Weights of a small mixture-of-experts language model, trained from scratch on English Wikipedia.
Experts: 40 experts in each of 8 layers, 128 SwiGLU neurons an expert, 2 picks a token, a shared expert of 128 neurons.
Below are experts of layer 4 (counted from 0) of a mixture-of-experts language model. Rows are named router (the router's row for the expert), gate (a neuron's input weights, with its number), up (a neuron's input weights, with its number), down (a neuron's output weights, with its number) and show model dimensions 0-159. Each number is 128 + 24 x the weight over its row's rms, rounded and kept within 0 to 255. Numbers have three digits each.
Before each expert's rows: a language model's description of what the expert responds to; "mostly gets" lists some tokens that are sent to it at least half of the time. This comes from a sample of Wikipedia text that the model never trained on.

# expert 19
Prepositions like in, on, from, within, against, They/they, and the leading 20 or 19 of years starting table rows.
mostly gets: " in", " They", " cap", " they", " along", " within"
router:080109116105087122127147120134142150104111092130133089146156118102149128104098170149105104107159123106119124146112144112108083118134115148111168154126136094121159160164160180169116147134143134168129123108140142099163132113108106117169099152117079123090114122158179142115106146110124148100158143117145117135116114102127134120104138141124104123111129143126162095127145126117132165083158117106155098112154101162164088090160118146105110149102152119144142153083144158082118149166179146
gate5:154150139129122134121074110104128116139116121153136139116172139125094129101103092125134136120100103141057144079156145117119131118156160108157113135125111104190169156113115109148113125161141103129158136124125165155150130162147102131131127128100121104126110100130125112161156126118152124134111129124141156106167105128153153102109145139098139097130146134125145080113111063112182185119187107102171100123145127142173125126099131105130143135107148123125159146155163188116120145129157098
up5:120123121111135123109153124124091111150131124073144077165119148161139085109090136125131126125133153105127132114101119149110081093121120116142158135146098117137116095104135098099150117115113126097160151142167155116143128122151188142106149101113142149136118153122132176141156144120106111153125148125110144159123143129109099106131134089150108118138134119125139159165132159177189163110122139116130114106126192161122116109129153118123114088114105065115109123163111167101130087195150165
down5:147139169087125155131121126124128156133105142111132148086162120148136104123134104127141170122117077128188126122156118154130098114122132176135143101118150102149112139170110103138143141100076135127139098116120107117144103132104176132131120125120076132081110132134162130104160113091116126146100128189124132114111136132119120121171123082115135108168152164084168119140128123130138165137130194130079119122109178140108149100114111128134072148162107115148133098147123098118126126178109138

# expert 20
Middle syllables of foreign personal and place names, especially en, g, ig, og, such as Ol(en)a, Br(ag)g, R(oc)hester.
mostly gets: "enn", "í", " gen", " Nov", "og", "en"
router:068129109098082119179166146128151136066098095154115120135140111097141143107121135119105125106171140064145147104144132126115108136153105140147128145108105104140134130142130140156128151125187139157142150108136131122130138100141116112173109112105115134114104119140162123056124169142164128097180143132151146147139091109109131136132166159096133119121100096129155091131164105096099145100152119101128096125147127162140131109144136151104084143107116087136127146091141151099123151126146163
gate1:123098157107072150113092152137101126112113168114112153111139107152110122161130144120120142113138112118142150123148169126148137198123198150093141124138105148130124092111113124131143114118143092134171094149127121118162158130138126125163138143139092063135113123194134118062174117190106121146153133119106111159119152137137094117106119109134165143153135111107155118099185105154117120119168132140156130121145136154118111098130134105115087108159119119127092140126129138118115151137153150
up1:136109095093131112126155131125115146092108187119152137110168143128131107143112105135102140114102118061132145157127165141100118159123113158167140138166099101085139124132113095118165141133109099097111146129148105157137156166133101130153142138112091133131153149151150126159134156142102146101127083135124130120118113107160128165148146156091138157168099113112158103069139140137092137112120137136126121109115158118052120095126153149127090151156162118107143127084145136171135171124136161
down1:137162163081135114141129163153077137123148157144150084173165127144146131152129098103120133089108129138151142081140129127152127094099149090142148108109105121150142147119099123108139117064122140163172125150154120122136104145111109155156094133137139134104157123079108129134128135167137163163103109138082164146111109149111113153129158145135104134178157100105138131082138147110121118122105111126140131134149093135121148148132148146107117178163095094126120101105144138164178117164144172

# expert 2
Commas, and, or, but, & and copular verbs (was, is, became) that link clauses or list items in running prose, e.g. "Rubery, and".
mostly gets: " and", "),", " or", " was", " but", " &"
router:109119132117144130116146153162143163087134120136128080102150158104133148103076132120093116124155137100153129124146133129098096125102094130100154125111125111119135145137140162122101158172133112155145116139173172120157124100116147151138118132117073103104075129120167156153078118110145145117151137098158135137132128115147134136083119149132125102125151187119124078098122108123131124094131131104150127089170136153139130103171088126110114142132175129141144120070142169073131158166143152
gate11:117153110120123115115135133158144108072121130128127143153076100111120095105166110137103100097094146154177172116126118123109131108172112124110120119136131088123060176145110155104130132121170123098083118137157095100147133144151130102118178103143107150102113141130155100118128100117174089141149143115135147110133117103135079111161124117162094091150091138119115108147112118132067142119124153146133131123162153102153166128157154150099155146127105137096127128150129112116155154175111107
up11:121103121099145124129137109170138132118133139108158126118100131090140102135126135162156130169142179173155174112110116094131175122131131125117139151096148096124086130133136179101119133126164102118123134132145128129143140144149112076123177104127116164160147121139144088116128096132176107175153131113175162110093110135158153116141115135138158102131078135182135121151134120159095105113130150117156147107164161101157140141138075171107110148106134154149101134168089108125149158114116121
down11:095123121126185161132112128163157140140188158117140127100162145111119113160125156166101169166104144124123115101165129169088097168134136122146145136078101128156149083127141108156129106176136135137107160098166128116142115152131108142124142125132163106122120143079145101143095144148113147159086143123172101129148096150123161131131168111082151137103154124125134146145125120137147123141107121136130151103146132106114105117136077127125073099112152082173113132119126166144105122099148129

# expert 10
Word-final pieces and common short nouns or verbs completing a word, such as gr-ound, nov-el, work, film, team, game, play.
mostly gets: " work", " film", " group", " develop", " game", " Championship"
router:114102152075063129102145114105163148114131090131154062092161125135144107077108162142137129128170158126145126134122127125103112112142096148121164142126146085095165141161133164128161100106136126172113102116137098120166143165107121136169138179117112123093137063147157168108131148120107135086146163128136101145120135093154111108146122125120129111133143151093175112123126115121103135113153109120119123143158111157130127109133120153140093134109150142147143130099147145106159171138131164
gate0:187133119071146098136160110151134090099096118148131124084098118173113133109117124137103128103163151144120117130144121116173130142123135164120132134168156120121157123093135114118064104158181107141146164144110125162132123142113112134148123109148112075102120119092139115122137150119136097123124117093136115107135119056141117113123106106077123170131113110120117147132108163147120081157137140110100122135154084171119126135118139068153137120120135119142118077148120180095118154121104120
up0:120143131079114074140101159128128143136138155151082145134153136151106117089161075102159118127154141140128098111109126120105145102147118167140103148150117123138113157123144162128134135117144115112101107104124093155090143103113143161153084130173168156108121138114153129148125141179128108084120107077113162098129113126140168140133105103083126172177127148088157112143149108141167077111121140169126130160097097136109145135130120166136136116138138127090113087106133128132164133157111091
down0:142119115175138116074153127108120114117146124106085109124146140149171149125112108144134157139137154098105121149154131125151099142147122160159129093148141167084153082154128107153129131130161132170117138111175099113151161129106114125124095137154139144149083136133111123144083174151143083115118120135112135098086127146148082114116165110186134120095170126141136159147130106119128114166090144134163148141106132105136141092107114162102098134160107124152125163121083159171115131085153129

# expert 24
Middle stem pieces of Latinate words before suffixes like -ation or -ed, such as Con(v)ersation, rep(resent)atives, part(icip)ant.
mostly gets: " spec", " rel", " reg", " rem", " serv", " inv"
router:089109129128105113180140146101134137102139112131140103144182116095105147116135148121132137086159150124118126124125136093141127085138095137141158132101159112098120147168127156146112158159150149161131148130114149088128138101104066141180102135115124117114107116154160138079096147099145127101150123109136143146143100048115138122135160096105090078144120147108190132120139103129131149101146105093128112116142104140182123118147106134143142136096119143130141148091158157114150157159135108
gate4:135121117158161139139120129089108159098165187111130065124122103153119135152151134118114116114124129103104102109124098146080139161115125126108113136126158150132156113139155149151121132159143095096135136121148125157092087132110103110088150144099114107104099090132150120114109141194143099155186094131071136130125123159142122049110114133144120133124067106093104148122143116124148122140111145131143125122096113119108131134139149090168104127143111080131140171140153131126139131096155111
up4:140160107127088132088132132080110126115118128079147086165137120125091118133160159118143151119141112099146142139113136137118115166110184110190139106108106170138085119156128137135088164129103096130116137140162121138139126132136126131133126095142094133111150126116106142099119128065114115091140149164164125150134163108121142157146099123122117089079148123118089089159165137134091134135161141128098083103139098106112140156114155132147149093124116106108096139138111111108119105198146131
down4:141108169100136138111128097113167138101122143115127174177102172115154140126163142114129154153081103148152120094134123138154155156119125128125162138165065136083085105117125108146100130155122135115089085114117151093132099142125143125139154184144080141106174132124113157122140111121147144137140154109083141072093167149137133121137111152114109163103145139142118128120139151124151131070102120168128087137125127148110134150112103110118142144138104152092124158140106172108143169123125128

# expert 25
Past and participle endings ed, ing, ated, ished completing verbs like succeeded, survived, pressed, plus used, made, released.
mostly gets: "ted", "ed", " used", "ished", " made", " released"
router:122107121140092122111111155156130171119089125130164116114158092119124083126124131145130124140147097127129128133132164113118113110104076157131162132142135103138159134114123160163104115133179121156111132088147137083139155163129130127113104142104126094088114126126155164131115150088142146140166160114170130126125166126110109102128122145074126123135152110140167129186173117148138153105124109119137079108171090165153109123160090115088109144098126105116131138135179141056121133147125151
gate0:124127149098089118119129109104114133105094106132123122128149141086156150163136133117120117152143084146066111106122133128151107081130100144110160120184138110133150105123145113098180119129165163110124167149140133109121144163103130128135127122111161139155109120127144122135128130105112131100116114128180106081117148128131102166111106130128119136083105145161112102173102140131101154106129147105055128083101150132123110136151094130107091167125071136114135096091141118102104098114090081
up0:109114145085079127078121137100114136124121113147144116113121141160198156115117106138140109166155135171103114108141098179132110089138108127186147094132148125151149143145124116123174092143139140108105158113106140160151124151108149152089142140140151092155070133154141144149171119122141131120138078135156082088116112151116108145126113159126099131120128131135142158162120117104099146114123169122087109123103169115145133156133111108117063148153137117137167132118149143156157114113119122
down0:129064139133147148110116108103146137143138137133152174148159094110147121132094111098110142154143113106130143132130135088066135146109108110125125132183160103142114097128137111128126165102140160123162123148124099106127067121125096155116090114139146120161129088134153121108163108170097139092144184126163128119105155100137144079111121147097137135095106114121114141161161139133144097129082158146129179109158113096106100130145116134162146115112084135130137176137155147105123098136125092

# expert 14
Periods ending sentences, paragraph-end periods, and clause-opening words like when, where, while, however, after, right before a new sentence or clause.
mostly gets: ".", ".\n\n", " when", " where", "\".", ")."
router:093129116122099117099171105144115140124108070142125124134129125117156121113132165138149141118159118096122102125098128135110091111130076147124141162139087098117162149108140174145103134126159134139115101093138170115188164108101090137125139169096108109085134118118152133116097154117148101119134160119118124153155091117113154106117156122083109125149072139127160102117126113086149158113175093112128111119149130163130097117146106171088133119110175152146142124130139156110156122144180147
gate2:093111143073102117116147113143156179129131125156078118096095153081108131150157115090117122139139063154166130129128135100127097152115099129118143119084135104153147130082145153138114153128132104146137141116131152106107139122138095137093139130171119123082149115174103130123135161134169138148109139103095172107130115133154152143157164132109155121137114108135130114103115125175116156122155119156121100073155122112088130114094115167087110102128141078110166139127122158133128149158145102
up2:144150150143114124183120089118162168160117075113123133102096103108085122115089144130135059144127097121147155145119157134154143133109151157143125156129099093139147126130154127106075102137137137135128094148088087106094115143117102150124112124110135135158112112134172162188170126162133110169114095127145153135130112141102121095134111080088172141133122121085115110135125139111138172174118108160134122103128125093147100143149106097133135120107135115138131159120121164163123124140164113
down2:112137113142121109135116122111138135139116117111142099093179116159154144155128112122081171151157123143160158154130124162163123129143131162128150078158149149138133141151129112127116177161110148150085131144171130104143132131104117113119091125158103105085126125158135119162110129118111122127168170127146131131087093124150114130139171097175170104074153070076149124124145128125133151169159129105109138138121138111112189146121115115132172111119120173144144112141113111129147176129116169

# expert 5
Pieces ending place and personal names, such as land in Netherlands, ard, ton, z, and; also States after United.
mostly gets: "z", " Z", "land", " States", " And", " ind"
router:104119112070071115093147109122119169124099099107137099124127126099141118132116152119109139103161130104120141163135177111094079115127138179123157123147148080122137148147160162165105112124153115137119096159133158115146128097108105140140118144139114113087153119135211124138127131146133124084170171127125113145113113076129110126111153136102128132123116137084178124120159115109091144116132095105124103117174139163156106131138091157127088159104133103126156136119144131104118125157152125
gate1:129130125136099187095122146148115180080124104166131133145108165129140133100131155157087115152133114150142142132138148130128135138134127110156114126123168150108120155126125119178143086125134133102153050092124127132142151147094126073103107144131140111149119155130157121094143160156154144085195156104161087138120143130163120123136135160140120080125100094129106139106138138148121159101123133129141121150090105108167137135138132081121080126146123124107093103139146132112087127111174107
up1:139143092088127120119135181137121125104145122113119146135132095150157170121078178124170132156125112147115149135131146100158129083119110128119132128111140115129087125186117149153105083138092098118166110112094118148160132148115107161083133130163122089099135159158129114114151151147110118149134123119119105124080135101123138163154089148123104143109073146096115118091125150166126143147113185123129127133114136133142120089126163114104104105149144124137094124167160124097114067125172113
down1:164118103143151132093100138138133152129096150124128127067096109121087123099089115091109156133136161155116097112157123128149144074121148153103154175120128141120108150161142177112187141151124099145141144105107106134141143141150083134170143153094104123099212157136134105122112084109095126123154143145135166162141120132107140161114089151100127107133159148114119122141089109126128122131124180126127110085153122112089140127132128123103133107144109139101111134141093111105161130159116136

# expert 34
Noun suffixes closing words for agents, institutions and abstractions, such as -or, -er, -ation, -ment, -ity, e.g. administrator, medication, Monarchy.
mostly gets: "resident", " member", "ator", "istory", " members", "ement"
router:109111135107102115142151140130172158086116089153126105095114065119169123101118128103136128104169150114129108162132126123106133103114144162094171129087123090128148146127151146147117129121106153208131133130121131084148135171106115099156124187105089141112138130172150131127122149120135105082138143103136121167151124122135130124126112117113126082127173169107135122122136087083131152128125152122140072105120117151157122129141130129122098136108137078173112146094129161101147109147142141
gate3:112127116096122119142112108142146105108121063139137125144141117173109141117103122130098129123123088144122107169143116135157143120100150104151120147137127104130114135105121122167105145117101103119092160175150120135153171177128151180120131118139143139083105160134116158103176178123116102115105149146093156148146140133136181137090100133127122102159139115133160083077156102159098132112116137119090123135114121154105120173145090119085155147129105120143149160105120120119070078110130114
up3:151148151128118134130109160145103120078151109085112065107134133096105132124124133130127118179146053127087125154138127104148116094142114105109157121150132095099146175139124140106184153129095100087131084133142159167125127120164151149122115115089116145112108125130125110153130124109073131124146144119141149122159139119109128156132146144109127118123146143135125128119124141108162074096115123159104129147167158136131168098117163122128109103142117100141148092148173143119159130096067166
down3:114127083116112153105144112138118155120094172135129165111104166157156141114141105075144150109134148125117120101122117119174129175123137175127120103136139128133137147087111136142124127119169148114139159122130132111091167128124174094129116112141111143067129119143110128144145163132146131180120123124104115136083131132153193108143075112131151132094109107162119147113138118097112126125166079112157119096132130203092163117136154114108134116115150144105139090123119098126124129077090144

# expert 23
Short pieces built on e or le, such as e, el, le, de, se, Le, inside names and words like Pers-e-us, Sud-e-ley.
mostly gets: " de", " Le", " le", " se", " comm", " De"
router:074102126103128124142155122147158162122124077125131142122120148114151115136148136151106117130125158100118098154139149109108134141134127144125157130155129093132156153143127143142133180156133160162103132100144169106191119150108101150113082146102074110114152141159126114077122130139106123090176153101126142169156149084152114129110124146142107135108136109133161116145139130067131130113160118089142094135162130138129148140162137132107113144068148124137123153122165190129117140187145121
gate2:148102130117168097130110157166143164077162103096123155136147115158138094121132110134132108113113183108086104154164156095125161104099107164106126110171153128133125125112107131100096155165092142143117110102159126138164115159099116140099146136168120111141135093083141062143137101127143153123128108072154123112119166118115167103130107127105135149130097140139140141119135151107128104114124127101104122126114152154144107101142178126148096126080109112125120090119155112141095087143160103
up2:116085115162154119089131163112118176088163111131132139148146078168154164151157141145118104130140142165071153161128132142100170112111116176110104154164128130111130123123155155104101181188131151129123123094142113152139108114113125147168163149139104106143125123148108119122153128147089128104134144123086112127103125138115180111095137122109132144169115101114183125098138160082127133127121129081116131087118109126146165147137154096137083149101153137139122151148134125135127113148118142
down2:126163124128158135111128156129142131112133128124122127150131113055143110112149101183098105103119111172141081168119161140155104124154129128140102089153128147118121105114117123110134138156107112108150132123107147108133123157128071134132150164143140168176163115090153089094143129142090130141145097130165157150120101085107145103109120147121084152130113151127140156146086132115101122139111141144137138192127121101148140159146158141130120126096124139122090096163084138182149178128127159

# expert 8
Prepositions following a noun or participle, mostly of and in, also for, with, by, such as desk of, supported by.
mostly gets: " for", " in", " with", " from", " on", " of"
router:125086135106099116153143107141149143136118109134116135137125142034150151085095151139124112120122131123151103168151125127130089116120135136098154158173143132116132157119150154137130145121143168135114124124138100098134140144118114111140105159098072147113107147140155167102114151131127187122143183129141090121152115102146157114143115153104127131070096157156157125136142117147138137106178112115125125098118108149148079097171146136131108136099127089090126129123149146072147151165147155
gate4:148117104123119135119119105132116139112150156133085078166136097139140106141100174086122094151128112143149095152135146123083156131136143133136152135125121145072137130133125093128119131141143153144181117136181118141118114146091193136155145122153160138082108129129092156143165104161130127140145139172149138107096124150103085102166127121128106120106126130093143145073070110135137094143144171172121107134126144113125112145101166130169136135119123082117082143130130112141141149121133083
up4:133135138143159141081134107131126087132119129091158076179173104135087133117082148148163111154117104094092125125151138166092137180143147107097124113125130167144101148143134147138147172154119087147165151168165122138113089106159118113126095143098172126164143131139098132121103124156165097125077140132146110090108118131110108122148140160115097167119149138121126161123127101160146134122136149156168110143091156157139109104133115158141094158130149151139097110127151141110134113135109148
down4:065115135128115115144079110088111145154142107161135138097093149142147087127140089147102144136139122157131145119119157119149092119122125092101116131145158145168089142135134145142137125124106165132119118082122120159126156118132072147168127100141128137089183136098143126171143142133131132135107088118124134127155078129084141114126126187124161132161119119108135145114126131117116145118134103124101142085145103096154126133146129121188177149128117137063126090120109128099178159137153153

# expert 15
The piece ass in Class, County before place names, were/are/was, and opening parentheses, often in railway and biography text.
mostly gets: "  ", " were", " count", " ass", " are", " County"
router:085108117099090117139138139148159143096117086143140088121149116103156127103097165136105102094164129109122134138110134121114083113131109144121157148115117087120151156160158171171117146134135126165130118113136136101164139112093107117169108144126087101089115126160184149116111140111130149103157141111151126144110124099138127109109144136110088122112135135117165104141146124109131164094162106091157087122153097173154107092167119155105117154101152109152127143074135153091122156160161140
gate3:133076097112121137107144157091149098170124099118147171154155108125092174096110121128134077111164131139107139098112108127073126143135127129146102141134119117137131102136128172158106096177132136119094114101154123140127154118098066131138166120124090153094113101101119124184152157150132160140109091095127149139142107140118159116124116121152140084130125135087130107122121102165140115168105123123097139071136139151085149122163113136143085150123120170135131123143126114079117112137140140
up3:155107100140122139136163140109143113139123078139124126158096103116155130144152108123114102189121104117101133109109160110145121144152117144143118136108157107139125172134157140083118097126127126121105126100169145070106069135127119136117139146184107129088198122115119130104093141146145139138156129150128144144121132122110121119118108144111142164051135111080112091126123160172143137135115142100109167107141180127173153121141105164144153115087143117126112136101126139144097167152146141
down3:169138121134155151145161152132100145104103096095156124153122139102135133095088103129164103125150092159109136136157145112130134110101081113153157116165116059148166170137126105159125166110162115158128104158159125151117130154167130176070129131108110139143125120110102157128140120108147129167135146151129130149125128126116117146103147102107105110131119193153095153126137139120123094135135139095124163107122121178098104149107134121133176142123133119145128156130116191080113115108126163

# expert 1
Short vowel-consonant pieces inside names and words, mostly am, ad, um, ah, as in Ham-ill, Benj-am-in, Tourn-am-ent; also is, was.
mostly gets: "am", "ham", " gu", "ad", "ah", " head"
router:110149125116092119120117100139160153129113106131209114113140108108146102113110158135111107120145146125113144110124151115128105102148091133108146150121134117094146180173127137170126166126164098192128132115144131130169151135098096104169130127117091110096079122128137135131063136117145159105165129123122091151119133088143165122138136136124100157133135124088155091115156115141128175091151099110142096131188119155150138095148123138102136156130159123126138168125117149107126148157164121
gate4:108120114139156145156102135177133170131095099113160103106117075096149140081158155172088180106141116134165138135055147152154151151145140146112127120123156153094148185136113107144141105122136159131173161109136135123136132128115092135148141142118080159100120169075143148102127138128096134129121125108118080151117155099128157142119129128138112106121135134142083092134123115153126139104109110147120126104127112166146138095098105148134139118105135129126133115130147117200130140118130083
up4:158117140129119102090136131123117149144129122125110179127134144150143081048121085173134155097144138157141118139106161145122146126123150169082129149090117157159142092141099125145115170138136127107097118123106106079151136145103122137157134112119088132124139115160148139127147170120121141144121069156120134157154156133097151183105149154128158170140113091140101122134071142115119134120087147116121139163127140149135134163109162139069112130143117115126105127099130109120085143142090126
down4:123141124132092120159122093184121113116116167111114151146139115140130104132108110127138063146172198194143158121149133151133115121132101117132144138158127104123139123102110082098142121105101107131160065113140158145096155138140128121110158121137143079114113151120137156115079149142126154145096143132157082173120156141113099123125126136123119083127131152132103089109158119108125109141133139119140096142131116131141139132153163068137107120097175087119118129155167115152106109092146133

# expert 16
Word pieces s, h, ch, th, sh, mostly mid-word in names and compounds, such as Grim(s)by, house(h)olds, McG(h)ie.
mostly gets: " s", " h", " ch", " th", " sh", " Wh"
router:109109126128144110087082101113105128084127100105115108116145108091140138068056135122109120140154129145131115150106128126123084166140153146121130136109100118129149136150176159178114172127140122153115087067163153121160153112079112114141127157136106123112077124166129131099107146135144135103144144104138124110104116086130140115125123145112100159132143126093127127129152105108100163120132129121158070096116092167118138139149112141101114154090136155154150165115124172118115120142137160
gate1:141105131124153117130085117164121125146121133115106144133121116097149099082113134116113146155136168144168151135097141108132070128100139091150086100114136106115132140134120149129131131112105107140153144114140155133099104154132162112103101128112109097117116160181144080130148097149117155124144133145163082116139106064176129101131122150169075109099098068123119104158138123125130157121154124141176115075115100099103084095121120128121095140110149110108128123169154102121122129137112165
up1:114109128133094123093156154071163141118118130080157132129132087107120152171136111148153120130115106119156092128116091114125145149157098137124112130140128175135128147091144119174126137124149148143102169118138099117108153089088150102128100095126152167137156138114121102077122117161082115133085077141108168135137123143115140125153141098096105104128134102127109108121115122100103138117102126092119154156174113145129088124131159125157141090110165129133157127074140156131158165154120078
down1:099082133127129143154111144172142149059122127200111120122122136095103103123152161143145149137124140154096152117155135124118164127140106110128118111139133131101131146101094158079095107136159138099124146158117116110171137127134161170095080125122083106138149090117177118121164121117150113133121175135131144155119119129128152130136123126129133119118113124152190133123117077114146154097162063129132126126077079143124164120128138125117093155122145166114153149120108113125155136164122111

# expert 32
Line breaks ending infobox or list fields, plus word-initial pieces like re, e, well, such as (re)plies, (well)-spaced.
mostly gets: " re", " e", "\n", " co", " pre", " well"
router:051131126134108118147148091136132141117141103122134108125177142113164125099107150164121096115158142092124130112119129142123133111133105144131150144109159094147128141146144151156106143139123136136109159081174113114137148114117089119130088111141078130094114121157140152115150132098111166072166148104130099141107149106098135111126128128119117122119133127081170116141140120118134147078173141112142110132129132185160118082155138135082115158092159138162145131082128159103111180169157133
gate11:102114137139144120136115122153112135105145130086121111133142119177150137123127161181136078124147128134115130148112078148109121143210145178085125130111145152146140146110139130112098150117125085135119140122145110125116123178100103161085094119149102097100113109119127140175148122116122136132082120094129133111124112142085134144130148132144176125165120119126163134126148111148118105107161134124139098135168178172133096093168154111127098126154151145123106159059142160122124131137093115
up11:160155158118145109118107139149135125130096113134138117151081125139116122134093132125096132103132139098165164138098152105156156170127109153141111111122149102127139123132122118138150157135127086143117089109147148127135163194094125154117154123106108124158092094132152082180152089117118121154123126149084143120117147150113109150121126152113100158117110090160164153138134112061099120100155100150110127157106186142151088101099118130128168115112122165148108169101147115150092116139143095
down11:070133124151117134111120099135122118136098102111129126089125154102160105166151144144121091152136106185102156099099087112128092125108149119122139081144115140152119136127145135124150139125092165138133144133177124111138160170110047149112103059122126144163132124127137154105138105086106129107123124149149166096105120126140125140165163126122119159137148121157126086162129154128132097147123085096145120092154114134160143166124125128090140123146104140109122084117107156103149102084131130

# expert 9
Column separator pipes inside table rows, plus colons, hyphens, slashes and bullets that start list items or label fields.
mostly gets: " |", "|", " /", " •", ":", "):"
router:104086091090135125176116115137165179092076095141140122099131122095138145107127146142110111094166112112142115139141088113116138129127098129151143115153110113112151140132181152166125160148161127147142142117115164132120133118105122141138112176128099133073120100120196151134124155108080137095202088137136150166098141095104152086137108119094122141121125130149150104149142094086115171102145125124123111115128147153156114096161126144153143146140139146123108132105131153106129117132142120
gate4:101171189114111104107135103139143152147141126121129149117138131137095135122080173110140090151157083114122146142116116174139091149095143118112126079101122131152157118140112116143103115093105163133105135114141135149160108124140170143118151105138087175116130175158141083143133090106138075112075126159121140161112148128136127145159161135108131142119135124161149138167149139077186127124081087132168140096121122124113143095152144156130135095101123135137106136138118111137128104134147164
up4:098107116129121074159110150135159137157126159095163132082092104123125100107120163109117129164152131162104157112144102143109132138105114129139135135110105115121176162124081156113121144108137160177154156103072104146149126096105153109138145116098115110078161126103124095143140094152119115141163128135127155129114175096141111086122088130131111153123087135125148151172156136102107113135114142177152125077105087122123140122135143122130124133103121104164124134150106099169116093163147111
down4:071138150072100138139145152124164088155105125153114106125126144133163101109122089097117135137085138164174162149125147123098124117146145139124128106153109151149170080134089126124136151138171151150146084147119155125090130111130079110128174119128113106117156128104133178141139155108129153123142092100072086118164135119099129099152095157167135110160097145141088157131148124151141136105108124101115100096133125116127112102134102151132084141123135121151115122132122109145176139162102138

# expert 37
Closing quotes, parentheses, brackets and braces, and pipes that close table cells right after numbers or quoted titles.
mostly gets: ")", "}", "),", "]", "\",", "\"."
router:114137136110109103157115143140121137100110110144120068116135112075158125098111154138136113102178108133127126160095095136110122096141122167111161113146127112128174147160148154164147142114173126155126133099156115108179157121108114126127103164135094126121134139161196135136127144120164112099154165095125105122098103103152125117128125155121101119093146119086166104093179149132105160111154140122119110125140135136142093098176101149103099147127145122166119147117138154071122122137171148
gate4:145101136084166134160133125150142144100154104132118109121169151136139105137131126123127127041102098133152140111128146116105117115113114126091172131127176127138131135139117149096138153143130093107169078137120100108125146119100068100111142126129144081133135108151150093140136143106150139146151127093156128105145078107163091099120082142112124113142146121163124159108136172106099170119113111076098136099099132148127153153151146131118122083137145095129111156124093173128145097152150123
up4:161099130106113131112115112123123097154064111109104148132119126119132118120132155119122109139082151097124126109118104125133171136097145090126108142173169132111097137130117094135140097113068112126100143126159155160118091150136138155146141144142071134091126144127118110133126118152092125143100084117114139118102160106121136106139153154144090105163115063108155135198152123099161156149141094126151135132175119108134092123148137147131128129114113106117116101172126078158090089120109101
down4:150136137128106106133116170156141116177101136136134131116147171146151124129090102133109123099099130125091112137111113146133125146132147106111104145142108118092165093151154111152142107127148158116155119133127134135187142149148119119136102149152128154114109115131148114076165119104083095141173120095149148141167098119142100084132137094108146095145092088106121122167154144119100156119108111143141089124103167114150120139167102083104089127104181103071138126103167162158112121108127153

# expert 13
Words and colons in infobox-style field labels like Release:, Date of birth:, Occupations:; also to, would, may, can before verbs.
mostly gets: " would", " may", " will", " can", " to", "ould"
router:072098120082113129101149097123143153115159091092098087115133137117113108123085177114110122107165119113115113131115110127140109125136138137130184154139096095129145141130139157176141123124144118143125126123111141061146145128123089133191080160115134120121105149126145124170124137113103136083153146109157109119100137122104141094127149095147122130136120147114132132150198120109125177086139124114137103104144098145130093093160136151114124167126145106179122146113124149130084138136169127
gate2:118134107092067143120118092181150121104117125116088087128142141138112086145114138136138103126123082109135130152119163138166146135083124159110164127177150120135159127125109114184138123126137124140152082172124132123156128145105123113144116173115157113158118187120121170135139153131144141118115129106105133169089117166132100129104165135140085126134087091147124110142129135118099145097107125122145081158172103121099129128100078110138114103090112132103162151129098089105141120109144118
up2:119126047121132156132088136119107121121122080064172095157172115079132097120116117129119144166126142123139137151091157096081133148110155125120153126106188125116122172132099158159150094097124159121125128160106133133115121097122114136136144112131136099114142136126098104149137145134120144109091121095082141102114144126156180132106143099128138142155127161129109126134144148125182119116146137103145109121109136172137081094149098111166106131121077119112134177137151143117116129108129124
down2:155136115157130098134069138120130117121137100115098078122144120123119162091126147120155138128129095090140114109119122139104123094130130104124118141127089100123119137116111118105116124144123142119111125125125156128108082175125137093139122148135136166092081159153139138156136144150128154141091151139159209137123136149087151116111099155144152105105103099149188173124168136082152106124142141128095139154097121088152150115088133154084131102177144174156147105121126119153128135118081149

# expert 4
First piece of a capitalized name or term after the, of or a table bar, such as Pro(vince), Col(orado), Ex(press).
mostly gets: " O", " pro", " Ar", " Mar", " con", " ex"
router:087095117130084098102127124106158167120103113153156113152150124119177185117101146136130119142167164117121132124114149137104123104119129143123174150116118102142103128132131141174090125135147157147140133127169145083125112134115124109161098123073113121092151132117136150110101127126108136120158118106165134136089118077108141126069124132135102158128154153129212130115122141118141158101157122088132125119151114163136087109138119155120087139096137133120143172095149156115123142154174157
gate0:139101116133105123119098129116115087111175167145144146141137157107136094109141159126150115103127140114064148135140085088179108139130115135171140121143114137110103153137131134161092092109095167147125136124129142138123103142107109113097158155113124131102102129141144079110182163161136139120151102110108111118113134134115114118157143116142103139099134159177102117156104159135172126093143102117119116098124146076133079098168126131173089177108125152129157150147152176136130132099149126
up0:129159109117125123117141147103152170152152128115121115113112099114137126148133109100114158139139102085154101123101096177143142166121107127123149177111134108149142118102154136111142140139158108153165103119123130145104173147124112190178087128141133151179082132099104094111121140118117131145130126164165088148171100096124145116109083137146158155149124128135093130108126124117150169096115148139079147152115119125116186152119118145073125117096064125120110114102153101119129116117154117
down0:073153110112113135151154161102154097116167131133162169137111112104098135163139167106121135123113142088140135152113142137130113144167156105148114144144075131157117122141101117171123140084132134162162151108137183152155115121126117134123113119102091144111159132131131133105136151156094142115109148093103140105088178130124144097168135124149132167142085114093137143120100102158135155153147161139119120135112135167111098111166112074120155135114107153138129191106112170101138128164148114